python train.py --num_hidden_layers=20 --hidden_size=512 --n_experts=64 --experts_per_token=4 --d_expert=64 --d_shared_expert=192 --hidden_act="swiglu" --moe_layers=[0, 1, 2, 3, 4, 5, 6, 7, 8, 9, 10, 11, 12, 13, 14, 15, 16, 17, 18, 19] --router_score="sigmoid" --normalize_top_k=true --routed_scale=1.0 --balance_loss=0.0194 --balance_bias=false --init_std_router=0.0217 --lr_router=0.000726 --num_attention_heads=8 --num_key_value_heads=1 --head_dim=64 --vocab_size=8192 --norm="rmsnorm" --norm_place="pre" --norm_eps=1e-06 --positions="rope" --rope_theta=10000.0 --rope_fraction=1.0 --qk_norm=true --attn_scale=0.125 --tie_word_embeddings=false --parallel_block=false --init="normal" --init_std_qkv=0.0215 --init_std_o=0.00339 --init_std_up=0.0215 --init_std_down=0.0024 --optimizer="muon" --learning_rate=0.00849 --lr_mult_qkv=0.5 --beta1=0.95 --lr_head=0.00541 --max_grad_norm=1.0 --warmup_steps=50 --schedule="cos" --final_lr_fraction=0.0 --batch_tokens=131072 --max_seq_len=1024 --doc_mask=true --z_loss=1e-05 --train_tokens=1220000000 --max_steps=9308 --dataset="wikipedia_en"
Below are experts of layer 12 (counted from 0) of a mixture-of-experts language model. Rows are named router (the router's row for the expert), gate (a neuron's input weights, with its number), up (a neuron's input weights, with its number), down (a neuron's output weights, with its number) and show model dimensions 384-511. Each number is 128 + 24 x the weight over its row's rms, rounded and kept within 0 to 255. Numbers have three digits each.
Before each expert's rows: a language model's description of what the expert responds to. This comes from a sample of Wikipedia text that the model never trained on.

# expert 8
It responds to: Pronouns and word fragments. Sentence-initial He or She, and word-internal pieces after hyphens or inside foreign names, such as dubbed, knit, Aranjuez.
router:145126092111174112100150111101062098134105127152059134106102130120121127144106097158152093136117137174122128134114125101131147118097111141143129100145133103112135141176124078138112084106119149124136068121152129145188114141096150158149087145138127154107152136118155142117111139097079153141138099111141163124099124127108084159182142066105104157103111143155110162094111154117168163164144
gate0:117090109142177163141169161107090110180113126136123137131115122157113167153112108118133112117094183146110136179124130098139103147085126171094131116118132102107120121164128099131106095131142100128146107109087120124097091103151139135147070130115150163139131112131127154141126126110104154121139133103153147136152119110178121142149125105171119129134102167135096151141077129134109128190143
up0:101117109113079082128069127072126148083122126084141135138119080140168102102133084122110126125173105124126121086133137125148085125133152146124117193145152108153138146067146116094129157137123173171136079158120109155142161117138159112160090130139137094162096135098133102154075132147140082121149111123121140103111142114156139119070121137071131130100171134116171088108140155124170137153139
down0:122083120126175083080117116121100111132166145106099106169120108151133120117092135108133176155127109126126074108131110140157107140130143146070126108138130129108166106128114113126126139130120119107097119105145116130074123114163139137097111179096166105119175125134198136157106154153114146170164191088157098120120171149089103119173130117127106102138166133121103132103057103135106151110156
gate1:100130195130143147140142119103161128122128120127146156130146149173133100096100127154104109125075141142136135099082122106129128105156092193181123184177144154088130145082130081082147139147133141141121163100108161128109113123113099156134077149141140126095114151074164132114113124106126118109129120099117137128132136115152098128137138106093150105127116083109084156134163160154075157150104
up1:116125167130180137132111091129139123139159105121136139136112143172133114149153120135112114153102103147147140145064175104129140120138136143183119156095138101131196117149100143152120109132091118121149138116116159136133076133093096139144108147107137112090134141139149104069159139109125126139187117088175122104117129116093157128149136114107182096193122133103099098182117171137113098112142
down1:156161142134130123128146128132161125107109164164132159164139086194147146104110108122147143117108137111105103143130125099114129132144138185120141121135102159126104126139126165159086103145084151092115134107098091108139164135135104149111113104144148106142175139131158124109074117136145135152146065091109132149113118138124110136143122148105147116187125122120112139122093157192117114113114
gate2:101136179081091117149114113140165107151154169133142156159146128134115107129121075139160200165130136086157143151145182086115132162143111122138139130124098137121104105152124125133136128102112092065138161081174149113133148126125102122091109114110153151137135104132166122076148150123112107208137121136155115127150125127119124114136144111139135175116120127137141112145090140110068122154152
up2:139137119100143136130091134158115140132087128158139137116125143130161152130178145137143147144110123117119141132126122147122142122149129129123131151131115147127148130124130043143147133122129129111113116132136153143094101119102126135128118136103142126115116137122084129136128131175116136134170113094122106125138123128138124172134130149159136094167113128144166140166155134137151110125106
down2:105113082121135117161118144136120135105101143091153157149122111165151111117100154088139124154160114112110106109157203123127142103145144163123105112119117093116130198105161124157135113140075117117123107108116113120173147101131120112135116138122106126111130136085149116111130164089096123137098117146105133178134116070112154122203106111163172146120146160147105106147144090130119128147147
gate3:128133092168128164139150120132152078095105131131112077144137140127114135179128094138114114154127124128131114127118144106175096157070159141104111123167132104150121115162116102132137107138141120156120084128110118125143129129129101150076105153159101148123125123139163130132180161119120178148123100147150112124081148171105171144129096117120090142168109140142122125136155142122161142163120
up3:124114163093116115136124143102168154067147128122129150132176129119115075124128123150122172091145138104165095113106133099059142146101110122162126151139100137138107137146124112123116134125108169151114163145141129103120161137164127112179167101093112133107146147142103105139127078112144143133103086130115152120122125110149121103135143123148148106134174107138166156135146134112141091111148
down3:153129106157159131141148134110128126090134136107123151135129155115135145069109144165109160111113119106170120141151132142122141101162107149109126173178118197150150138124135096128131147127155140131106096147128107159130135084132075126150122074137075157139112164137140102094125114119145121188154095111150115170098136061133133101149133134162132137140098135129098124104155130109125132165121
gate4:118170132143114106171110125122104110132109162112125105182114085143138090101112120129131091104146147126169140142119106122137124144094113113132143096140115102115140114150101130136117087128109144136142174112169147140130137157135151156099103134145144157131118120121126154079174100122146108126136151104194195138108153173104126131145145105088097150107123114127156161165111123120130174140179
up4:167111131143091094109124120155132092138166124156140153093150144121190117106133139150121128126112179141147156143155161114128117108159131176143144137131108185101097142155159120102114149108131149108151162138154172111128156135146152133149141131117156083120088107108155109111100132137144136112151128166101068126168084144120140144104112111107090092153129112123105088157141142106155127135094
down4:149096135130118128101158133151126113089136107149088118173148129140140140103144107109131127110139135101099118095104138172135105161136141121113119090134118122120093156109138135078149154161086151115151118141115128118149122139142154157117150132141118083112120133130098117163146130111114116084143137109129117116167089129129095161121139141126137113155102129115151154097077136118138091135122

# expert 27
It responds to: Commas between place parts. Commas between city and state or county, like Atlanta, Georgia, plus commas in dates, table pipes, and verbs like attended, took.
router:126113096146163092104132116077115121138129108138144176145118096106142123127089066134150114153128134121131110148111138128126103131111121150150127133165087116135138104116112121162102113096141103122137119170093109145147165143117118145131115165150093134157163140130135124128120115091108128144129141123116123125137131143142092096129128096120086155097125143147115136121158138125121133115128
gate0:068100146124103136148174140117141069120117157132168134103162156098096134158138121119131133138152127083129148130158098174102099127117122142150146095105153169142124123066129160141163101129110151138134119118105098128109105188170088139078125123162132141124169111094178145179154120103140104089115144154121120100103099118098139119155135152142101113147122160147140142164145107130133154115113
up0:122123150128112158130143115184121127095137096099089152137122128108149117091166139117113126095131122148110121122108125119144131127119139112109133116155088141137153163141178130159118116131087132133126136159098098134118128140131144151164138125088123135107110146166153145129055107121138115177114140135140105068110148134109162126139092115124146119157087151144120145092102113153159110102132
down0:152143140094172104097145124077137135099119141167104153099116106095108134130127096159070127164188132165125143112156121126161157165137070164146145144153097145114099178116170106131177129126130156129128141115194111161071126088125162125184143135136143181134120112131111131148084140137110143168119111091095132184122140089106174148139118128127113095123104085147122120133147159118167135177072
gate1:128178067132158116140107107139126092128166158148138085149110153150149136135213134156123106186139114102154098094162126131171120155128119116075117123115171152147103116149114155129113107117144140200127090096144162123110104132139096158093116097138166148127069166149143156096147141101153073122118122149089087128155085098138126146159139121166131188105099120146159131092108123141150133121116
up1:161154155116115126158115172105135118145133122148138122137125106101096120109099136143186127103095131168134097119123115150121160132115094134123127143154094155089109173171134147083143131131145174090155117129102148135190152123137152120156177150144185148162126118132068097094102120134073120112143093128136103105110129138140145118151114146150113084119168163135150142169117142135083117132125
down1:126130147106125119160138113049113170152096097134101150169152127089113178102089118138137084100125117113070119156124176110132117078119112118122175119149104115107117140104135167124156141118111125095121156073129111093120136157112134172133162169120162153177148124118109155095168120115139129147135138089140123097122142115103138134111111103125136158080163116081148112132139126083152115120133
gate2:108169152131136130117120131135127147106164129148138105140126116111136097138159111091114107155123123125126083122162156092166101145128153151137149174117092115118131141097114140145136128103163139128111138156112128147131118125141155098101174099092114123172119098145175141130154127134156132101115156107096098166110121129093121115110124112095106089118138109150185139137162119103121150132143
up2:125143174115065157122119133108108127126108130159104146136139121139138109117116138132090126069129143160116099099159117151127139161148125101146137178162103165068102113105083106095159155106148158173101073145084092087109139147100116087099122153145109123129088105143172131120125094150138079139110143112093081144163122131135133126087089095104129136107111105135155153124135124148134118143112
down2:128062094130125116132135176098105160139097116152125147123140121137160130116110110118131116116161135114112112097101122144144118145088138112086093106148125112141157090159153160139138093129118119126124130128115083136124124158154100132161143088116141149098148109124117173154115142126155128120114146154116155135109103128116121094144106122123159157137092171142097167111153139126138126172134
gate3:126133142130174092133105104148133120146144145105143123090149110140123141090100086136096127143112125091140141132072110103178114136096129108123101088153131104151157137128089129106129105091088141131143123132141136190130121108121111139166110163112148126113139147128143091141117124149162146104084109140122158092118145120114133135089107126082120108108139168140127146128143148162097140101114
up3:143109117124114156116153169142108097113080113128110096146136104128097164142103114099155205082132150154126132124147184085160139127159096150154111162100180111166137091151152123129161138150130106154115120123121132093121138102176122128097149142150104140124141118144134172138120115118156121145149126100161112144164110160098098117119119111147124122142146120104150113133146129124130106167104
down3:095116099129120154116147119169126120132133116158156095130103154120113126097104120096083171075086123160150086130145170134171103136142135147135127137097140126105157079096134113158117106126124128152102112135136105078151153138137131149102130143071109117133154119147113171142111159153114113132135089160143118102079149120121141173140124204172119170162153096187114123112130125142107167125106
gate4:082132144113163094126158100078117116148144109097158113124126136092118117143128126124118109189110181115110121146126139138138146143134152069159134154141112153132106092079086152133142099094137162125180079121157122115130116146115129134075149147120115168126118142089116118107159105126137142131139145090158128146112087132108123092156122130135111136149152113136095138104142154112149185087125
up4:100157130190114134118127130132130125132125125138172126095147146123124111109093161102135122165154103184135127094119110098123097145153143184108092103138170136159086139088082131129136149118152145202105118115139111131131106132124134112106114165134150156165129115106141120120132102147171142171097186129109127162138083072100075144101152092116092148119137172094116117100137133142145145114142
down4:086132137149114142095160118138108126126101112151160104110094158097111155112139088131085144148134140147120147171108117111140126123121137132082101176151180103137122113150128089118109170141157093125075095177125137125105137082114105132109156124100154146144152110121157061121118130155138113155094184135133131130084165125174122086136116166074105092151093127098114155122119088094113119146133

# expert 40
It responds to: Mid-word pieces and election tables. Middle word pieces like ar, is, th, k, as in guarantee or semi-arid, plus cell separators in election results tables.
router:153147133171196123126136148146114142139129110099096131167106100126149103132137077123130108140096152148103106160112147113120120133118113163104140126160088104137123129134123147106196113124098112126127125157129154105173155135147141154125166149076078127106096114146129131138153094118154155131134174105121128100123124133120187152185128129136085146118109126157153157078167144116120140126128
gate0:131150068086115152156125144095100196140169119151097134102142126127120177120138064128112095127140151130111138149143107131123136116139163142109128081116131121143141156134109120172137129092118167104121130112135116168137098122129121136124145111118147124125116151151093145122100132109137123120086108133152139111140141127101067138119107132212112130153136141137140167150174095133129168112129
up0:133153174156078125128132092125140133056149143133117141141125074107117139123147087140085064153082130151127135158136121119138122141159138139114128118117114185176158116145171088154123119115170140138127126118123151154092154157118159137162055143150145129106177159124155130131102087122178125120105107124130109104113157137139146138156120132136137122182130113163115174139159156101133150083118
down0:136092150101094123088112164118152091130104117120102148106119114140097139163158131136154145151094112138190185097136147077144112123148135156178111169118114153149114182149137120128144133121146144130139096118120126176143164115117162147115146102129097138118144131151137071114118140118095117116100147113094108144114144111071098143183144114112119137190117105146124164156159114065101091149173
gate1:146089080127144137139122130152129149115104145122098181091156113125107133160144069136129152119098139106081075154119128153122129180104146149129111143149115142145137125179052095111157116126101123113128134138088099127095152134128139119141111102089141100138153109169136132159184125156097141142151157133147151106150101122145159143126138110110123130140109100142134152134104054102145077107189
up1:154093107142113143141090128122149176165160105125124111107131168109107136121122125138173129149130103121135090113090104097092119144167153147129168136130165152153075153085112161115118110121130103107125143090179127108171125138112159135163119091118119161174093087130132107115167133108106149130146139106114109141121109115120122123164141131179115149130146176083071130100167082132108109124142
down1:122101103095157106128110136113130158076106106076145114115125097102119124122138151184073186116107124117095118114158157142098084124177121130128101133123101078121143113097169145118112147111151137145136141139082141096086148120138129142135167112123145141125180121125179137127125104155138145168132140077141139118136119125150160152157124094095097114142131196103181116111134107156084152100104
gate2:112139124106121091111058131154126135143124124151135136139154120112140131159134106113096097167097191133092164133122124160131120130108128148135146136166142145079126145126085128100116115138107127111125135107135109114142151119121113096150157079160120180129118129143132100164123170134155094094156142145129149131148153137152183136112108122160119100112093145106163114094142148157110161148119
up2:152118104149163136125144137177123130167098165093125111138122079146142140133166117109139150133126137135103184113125097124165112126137160115158142108131146138125117120114104114178092104140127120111134116170183132113142106148109086103119101180109164138147140133139167111107119111141114111138123088129128119138180115153115153123129119128126127120108129146125117143091100144082130126076175
down2:106129155138110099126137151137108186122135160166144112107168170158094125151139084088100123136107060156161144083112150111151143038120109137107120145131116119144082095156176094138140116099048136098165107140151100151107122176074159097124117122170121149121128164126109120124148131103133128167097132117175141139137115084088141105155145136137145164105120170135125134139160141091164120133114
gate3:147142154135126120154081142118171126126154107108141128137099145119122141090115159154139120163146125181121154169117160103122117088154137190111143140117131142136141116114128140144149095119126104114138125103105151125146103127143137135124178146136100112167142088148103154134131085120134126131153159154093139114140114118129147113103115129152105136074135097136111154167139160121119134125081
up3:131165150156071158151136137121120126191180129126123142143126135133119154103130139159140117130136141127144123149116174138148143131137127178127130110117154135147135163100087136113162115173114137134116164153103161098160110102159123122138156130123101132137123144145076114088132086131159140148125181146101129121104131146113129112140110128160140149118156127157134153123136154123122107163057
down3:165119154087115129136132124172144092154133159143122141126125141114165151128130108145147123149128123153129110112087139120113136114175156124150130126138164079106117122199072145183144142114153143117102116136133109124108095148124147111111140128118114071160166138122130109158137119137159131091139116158110145123138108096205101106124109141157091094121162104114116115161156138159140115146057
gate4:134180098109126116112144129150149161127163118124127172123116128115089085136096114105156128104121096117123170159133114131119116131080159130119142156115126107126051108127082135118105136119118111114131155115105114102149084109115125082119114111123118155130104138131130118157159089152149173110143193136099102119151111107130104134126168114170163102114118101140130130125110153150121147111117
up4:116101102176155143140116143115158169102125107106198116111140096093095125114104110130115109123112150121100106160083105077116118115135124174125178135079127114114114135116087149162147124156145035167118158162094104094115097161163106123122108089138124136148130125121105144110102161168124157161151117148101175101140089170136137108140138098133138122103127176126126097084107135116105134127128
down4:118104156098135134145130148153159136137177109093102156111139097079138146125124111122129148109115129118083133116111173076115119116127112088115112084095153129118127162109128149138117108135123118119138141143111133131082126123139119114173164142093123185094133146156114123149113088098126101150131130145093141115096090188164147133107148139111134157132088116132105086107172099162148139108146

# expert 54
It responds to: Topic nouns, suffixes. Topical nouns and adjectives after of, a, and, such as social, military, music, family, and suffixes like -ation, -ology, -ity.
router:087105155125164149110144132128090111139127145128108192132108124101104104119088096131148107128098130167107078136155126105114131131136088142090167106183143128134120112140135083130139125121118113128116126149098128143143136139113110161129120156123100108159109148108111128173100134088113158138112135109140145107141111135137153130110122151098113167074133134138132099093109164123115133108164
gate5:125121125129138086093119140092115123087129150165142131099139165126124133086087204138082119099107131137104098155136194126121126124143126115175130121145111096118141113139149113094066148123162107097158137113119130116117118119097145139150142122113119107172145128118093143178093148091137133128124097098171105140147090145120126165123093149123134093168124118109132081125183144150103160090109
up5:111139126123120147080150137149134165132170174129112121163137111144174147152139145149138143169098143114147130134164122087129150099125129133123129145165175091126098133153169146107115124135150122125122097153104120154159128135134136111063124171145119163082112111143101148118161122150103131154122170159139120156136133160108095133109136128138098168136128143094125086119099160108117133112132
down5:156131155102133120130128136089116107116125123119116131109129121168144125117084140121170121124140124143119109097141138112123180146137141122154092137168143086110115123129175105104090133142114108126095146137126161069158083126161099115131158133195127101173141125141116113127125181099138084146133128099150141126130119115192142181131077146113141136116136130131151112087112144138112132167128
gate6:175157143158118112123144094130133093178112137138143119099121108126130137156115137143132108120139138104166175096101131107155132114111100142075140128156137109137117128177099109140143098103126163153136092060132120148123110134141088129114140141126140130116083111081177152141157091128152152121112117130130108107147147114143106115142124109157095111108159158121111119067151151161105108144127
up6:128170169185129118120143149132135132141123129156174151130125096148133101146116135104082124141143126112142162068096125118142168147130138143119143167151139099108111142196092129113145139153133163086132123134135151146164128126179116109117118136173153165099107123086160107135116141121137126105158149127152114155153109108135095117177097102166119108134156131154151088113130135129075115161106
down6:167144136131126146158131122124157094078188122123127101170120095145120129139131144140130086136109142125096155134181126133142142130132126123139130121160144127101145143137165149129131144125139144123129079074164113100147111118133137136138108140130111125139133105157155137164144149093120094101155075152109128129180165127153098133108139155146136160147105145142112139104169136108147082138159
gate7:123188134150069115106113126105115146167135119127141118152131138122141117119117095122124169120119166162143048155175148147092096140087141135149145130125140124104101110132114083109122125142187148129143130081093154097174101138148121121107138182095105143163135104164110161117136092132103148138171145146109122141098108148090116156132086110088121143157093155127170172146136150136167147134121
up7:123154153131150093105140116138104142153141163108120126133130105132147141151119140115087161117116132124097094154118084154153160148129166190143098156125115111151127128114131132118109137130115124120132188137128152128127109140126106103112112142152156134112117134081139132114113147149127172125142149087137145136140147175124112102117114081108130140074134095123156110101123087117125146121156
down7:126143084126149158157126131134083168089140075128131123157120133148107139174155091165094094103128166136093144180117114169158078106111126127124174146139104110133085137161095143094079114182128098099164168141101132126152156138137138131158128134150116149094142148147184095127113079101126135123120106141146124124128106132139108128146145140104161143149149151110148100109036131106136130110119
gate8:127139098077123116105134178105162115119089126151114132158145116120119103162107145132121084107150102159117109115156150160129116138126115176117106109145161120122130126125129179117144110170114152130164125125088141145154142121126161144117139155117138151161159116081097144163131152135125130095167107168138124127119159139110157132133153121117089128111107108131146132130140132093200138138134
up8:123104177148069131081114102156142097110141114130154123106117182151145134154160113137166171137157154136116138117094142101108113147131159125159158145129089114115166111158178089144112127140125115136114115131103085134141124123106143142103129105150096127139110106100100109134116109169168142146126158086152147134087135134150108171149079105120145082163076120112111128142164120122073127121122
down8:113124156098114178087127127174124116144109133132143094134144142104137066113151144133137146135103143111123131135132176108145127118121147143128143122093126133138141094140123163111111097154133124111142119095114166108118127100113116079126110049116120157082090133084118138119131112168129092168172129160117104155108133166098085116102122163162133132169159126136120091151155133129121157152093
gate9:101126155140133143143118151125140116171131142139135108138112098107117152122070151119115153149099167104133113104143066085126110120147116140112142139101114134025120170109144104117133150138146093132139138143161112159139114108127138138165118080117187080128127089127148161147129095118161119115086142139124153111121124127164139130126111125171090151116100178161110127128147107130133116169099
up9:098101151131143137093111126104099169134188103150172117129106109098128088154166136158127116151122107107146132111151099115156158123152117042109106103133141124089122095165130139125153140179098157097103108101124120144136100136105175115131116107091144106126158113152102138154095108100151099073133102147138126134120110132126115104119115126084137115186108132119166104138125137148150105077136
down9:136167115162145150108183091132125161114150139147129125137144128129137091169154118119133120176127165146114119126104088169124162120113119070100130128091142103065116136173131188123101102151187158122095101108155124178142141170123141132111149129143155093164128187112137112170104121129104102123130133154118137150112115082132096133130107140083123119092156099172119155090150113146145128158139

# expert 10
It responds to: Verbs and table cells. Auxiliary and main verbs like was, were, had, been, received, directed, and cells in film, album and award lists.
router:117155158164154109111117117092126101149137108159072157140077109063186160125137106165153106100098159165096107130140122131123137110091096132098132141152111124149118165143132106115159123112118119120158142134138177147179127164121125159176143142110106130122098127132076160138101122093120154124110133123142116101136135123146148134174119120119086154109118126159101161106175160137137130142169
gate0:125090165100083085116130121118152119098114146155153136122112164150138165132112186144123131110161098115091116103119182085149118134110122121134127101076120107107152119133123099092111127122126079128172099112142171113153075145110122164115151089130118153096117114158102117171158114111143167141138079121133147165179146101138087126109117144150090163109156147136118123096097131140179119115126
up0:128123128098118064136142142117107144147090160159141106076162145162154149128123129113147168122117086126103111126141091169098136170112146158081163082098143132183147125110161103134162130126122136152153107123111150124139116113128117156141174103177108168114179115134125106139102113148095176091137116105132188142140124147205116128069168162106100088057097141135111120131199147153142134119136
down0:151152136130099147126111112128113165125124105127130131138131162154139152142139144112150094108166102106150107102170130111103143170157127138132121131115105116136107130132134123082144118173120141105161140145107133190089105116126127102094141134116133137093167095101143152135129171120122111131156136074166101155153168182157168106099155105124144134135141097138107143146117165141122080125124
gate1:119126102135166115087161097109145158158085127138120118139127158158174098124136148127112142148173152122141134158164119140115121107109091084120115071107122063098163114095114082092107136100143143084107104127107149107109118109136196114137108131099098090149088145190109137134123103119104142135112135106132149110134124149140137158121172108157096123152117127155107140131125124110111112123108
up1:138082127097136085117129104136123111085110138127092134116108146144158113151159117102126112147131145170102099155114155141161147111139102109171139108121116090133117115139112163110126135132132123107138135122133146095151122153127172162135113186136116100131125158150123118158153070090090130116125137100116136128049123167110114115089114112146113103105113129127148169173176116117148117097192
down1:138110149124164122099134135165157153167143124160149128113145124121140121120145136120143145147142126146171104098115163134135102133130157143101123134142123080096106075147095153103093157098108117178106151158105105113084119106123164087145110136128107119155133118127186146107124110118112145078156129106115148100080091137102177176111140098123119079133128104162148160138126112129114124107136
gate2:170127150140098141180110141124141106103127144122105140084115111130141131139163150107170118165154124143137167153079098114072108130083152169123087107126094092112099123160139099127162118130126113084121111112133150134131114144127108151120096142095111134131107122112109151138137131134105103113127123126127102148128108102133167169092130130149131108127132159144074182123082154153161131166165
up2:133182122135101122146078141158133153149126123129185157118145126124151122139107079117108163098177093151122136142130115152083110126127123136118087135136132124120151132159164168133127125119125160128109164128100163092124138154168135116099154146106134104098141132089104162119145157121169122102099106105109175098133134135144130121148113167150113151092173142157123115151121095110132131091147
down2:068140165090138148064188132157117108128177155154128100160089158126140092112122153155134126127090133155107088092151097109153101137124129112095135134158131092141115116166123131117114129097106155151125108168116111140146128111145139142120115109119150115103140156107158125072111177140147113148124145106115149102112146125145166161081125114078149155134134129127142131163136091146136109134135
gate3:104114111126104160160112105143168143145108162151150149158108087106131117148101141101112147111125146132126117176174117116113126112115170133120069117117083126163137067166132141106140093138118139093075194134195170110102150118171173142139089155106115138104139117121110123113109099129115184126124070158105135111118146164117180135142148163158108120144139153112106144094137125136055113112123
up3:126109114140156095117095159117142126149117103111115136101131085093165130127100125096169131138147154112100092128147160118124119132149119132102134090105111136130120123102130164133124120122112160109123158172200143143137133127121094115162140087139114071115155114114133102143087143110134152125118131141156111118142145135103161116137165136117124136105145102133108121092149153125142102107132
down3:155101167149155107150130111106139126100133139114127132128146091099111152124077113098139131138101153137100133125099136138118140149118146136134131145158149132180126174168148133181145112131115129169122146156123136094165120106126127131132122116103154112109138142088141101100071146155153101117131117137123145150124068190104088124139126090114133117107168103135198162168141171128134132130104
gate4:109121172136122108124134132099139137127116150145119140137100155116182116145126126094150159124125121131145155062124186121145138126128127141136181092075119150138133126158158156092118110159101105089136133120150195173100124122119154152143139111103170146121097098105099097191129127109149153089086126116166106116145142132116119123128136132148143130093157184179093109165136127142147094099165
up4:140111112132113140168145102153140113122146114157159150132128160100119164126178097169132097104165100081099151125150126128140109131085123128120154103129118154099140128187150135103150131137114117083102109134155141104151119098145138169111138082103143132129174133163148142171141116137143104084156104089137137116144134117166125104137120126169118111145104139147138128152147140127144089091149
down4:121159125147197126153156131136124107136055101154142153137113154105105122125119091150128140150091122089080140069096181117111143124070121118171119119106161141133096133095121164153135147120132123099146102123113144136117147144133088121143150130131130157150088101126169136126118113128159108147164124116097124150138175123092192157126126119132156112147085089128106107115130114091099149133109

# expert 25
It responds to: Word-final name endings. Last pieces of foreign place and personal names and suffixes, such as -ić, -ville, -ka, -ski, -ensis, before commas or brackets.
router:131106120100141107097169091114096116125111136133092127122098124107120138112102108180148073125127127139121114105131104110136148122133107148120160146178123140152133134103087126145170093114164079124117132104117140146137149154117115164183140114134124127105156140138094154145119131108117153143157139088119110080122116112132132125138134124127139130109085111136108153070151159071121171132133
gate0:133158165112151112114128111167122130136108143121101118093156158122161119107116117139116106154105172123110171171141125134187155138110098150168111142138094152173115116092136093126129154132129101155081138123142133110121154132138112143100170115127090158143168104136086133174122132132129121127136120091144124122135124114168125144105148166132122127156111097103150137097114115115094158101139
up0:122126116114131098137121168152119109129097135127137136151122150125085112097076151149126098168139140147105140165097149123105130153139125130167160143153133155133136123094146149123124162157138148113133097117161131082124129101168125127113125168135146133142136130135116147120138161113084107110128096172136054122099128106140145132086109159134153133131126142165094144102136121144129122118125
down0:144146100112092084158135130105136151111055109116133138077130156153132135147133127152138132168107071153092173150168147113154167127160150114178151154116149147169102142105141161190092151127123125156128141117101110099129119102097138135157150113129112122094153108128090128139117093125120167145112182121156155148115135106124153129084126133112139139151140152125162158115140107158159119102157
gate1:069120170115089121104130130129131174138140121117130095147113118129120146144153093119160116127135128135131139149134106106111133126166126146123137127132111102163140132131098131126158147091126128129159104122137142147152127160158144135147115146124113103165152166144136118143126153117091204123112150124128111133135129122072136110124089086161115193103105118137130109112115132124103132141159
up1:117104114099084182090122152124103168147110102132196125139153126152135086169130119126119136137125165108136168166181154121128121162157114133174146140113151122096137150176084162127119143110148088127150159154157135156136108168154165130108108107137149087128153127105146106135139164129102065140149155115136136142181105109133134113108097117143159147142106102123106119148111100138116109137123
down1:169078093130144161181092118132145138092109082141124130112123114132152162130144133141095123114109146129152068139138143156153133138087098164115125121165148140140144157121099119121146104120128155147070104110161116119113138120100108121134087161139109141136131131178127123060119125138113119128129102133082128140189145134170141130150153145117134109129143116183145135098104094129110175100139
gate2:136137156149115112115147121130158139144158103134147140130103057120125142121105079151103076125114120102127132161127112108129138121114103162147113141109125122112125112129110065131159157141108162101150130139121128091166124124118161123107161095153178097143105121159144098134126117137116161131062147151133112126139153101122117174146085110119117088094170156119096119118105156154141118139083
up2:176149069127100150114102166148154104126170074135150096106091129138173151106131115156151106126105142170128122154140126110121114117158151168097135141114119130121142143122135125123153125135123152192148124130113143152120137130154121143093149157150133131113100131146150138095113144146147089113121131171126119092082127157102090162143104129118124105091144105139097117126122121100136172199139
down2:150107114143134125143106119091135107123103122129123137116127051099103123121150120115131108129119125118132117120080142153122119133157128102106141134086127139083144091113104122104186127130109131120103157127139193137118124117091104110147178116096100094116176154125088134148109147111114142147117116140121136111122110144075137091143134150119104109101154163127105096099123121152159118151109
gate3:137119050094169132114127129150097072139151139126111134134131148117161077113118134171102111128141126145106120133124168127126148111111077141152117094129078165128132139150154120084130125137125156111103092133151180085134157136172118161113134127131134109131163160128104133131107128101129139112158103140145137110091145161179119139135124145142099138154130149154153098138187150145150139085128
up3:168138061150140159188117096091159129143110124134113107072095142104097178121138139178106151133132124131159168155135150119138137146111146106121104151101148095111111129123084153120139134118129129154124166103184110140098093097128117138134135135116129124137133138129096153151127149113137125163130156105094120116145114109108109107156141161126113123075117119134108153113177093156158170116130
down3:112158112227145146117141113164127141092123165154133121150122144127139124124102099145135118133099148153110116140127137166106166142176167110111122141161136140121149131136106106137159093126109109137092188140132150143112134120144141128142135143137140113140148114101098135126115127116127133128138154138097135127160106165152125134146140138127137138088122135133121149133130128101153170126074
gate4:137138153122151098108131094129132095109129136154140146132110119098119142118151143109126114162138146137118093137109127144127121093130125176121108139096136121158175140125126113135177124136119135174116077131094162138129119094081116142160107085128121161138130135112133113111123088129087130135109143145092090117121168147155116146163120131067124086097140149132128101135145157095104129183110
up4:176146100159136154146087139103130168116113151133103103156158117137149107126113121139142124149144140115114171149110102119132110106136127061137144127131117154117107142150141127186076128105152138114158164120169104156158107137160159117114117135113124113106135148167168114139140172118143051137153114141142151118113116100102146128122158097161135149107132119126146125163104154163116099075127
down4:144113129131096077116090120077142136143152122153147104148163114150121140110112141151111143098095156168104120114146116110054124111136098123154093166152108094175123107141124099136134165128127148119130138129100108122094122136125126144109082126112160131147060114163100142111109124109152156149110085062087147127155147153113121152097175149119157121142163098068116141129122129095141157099113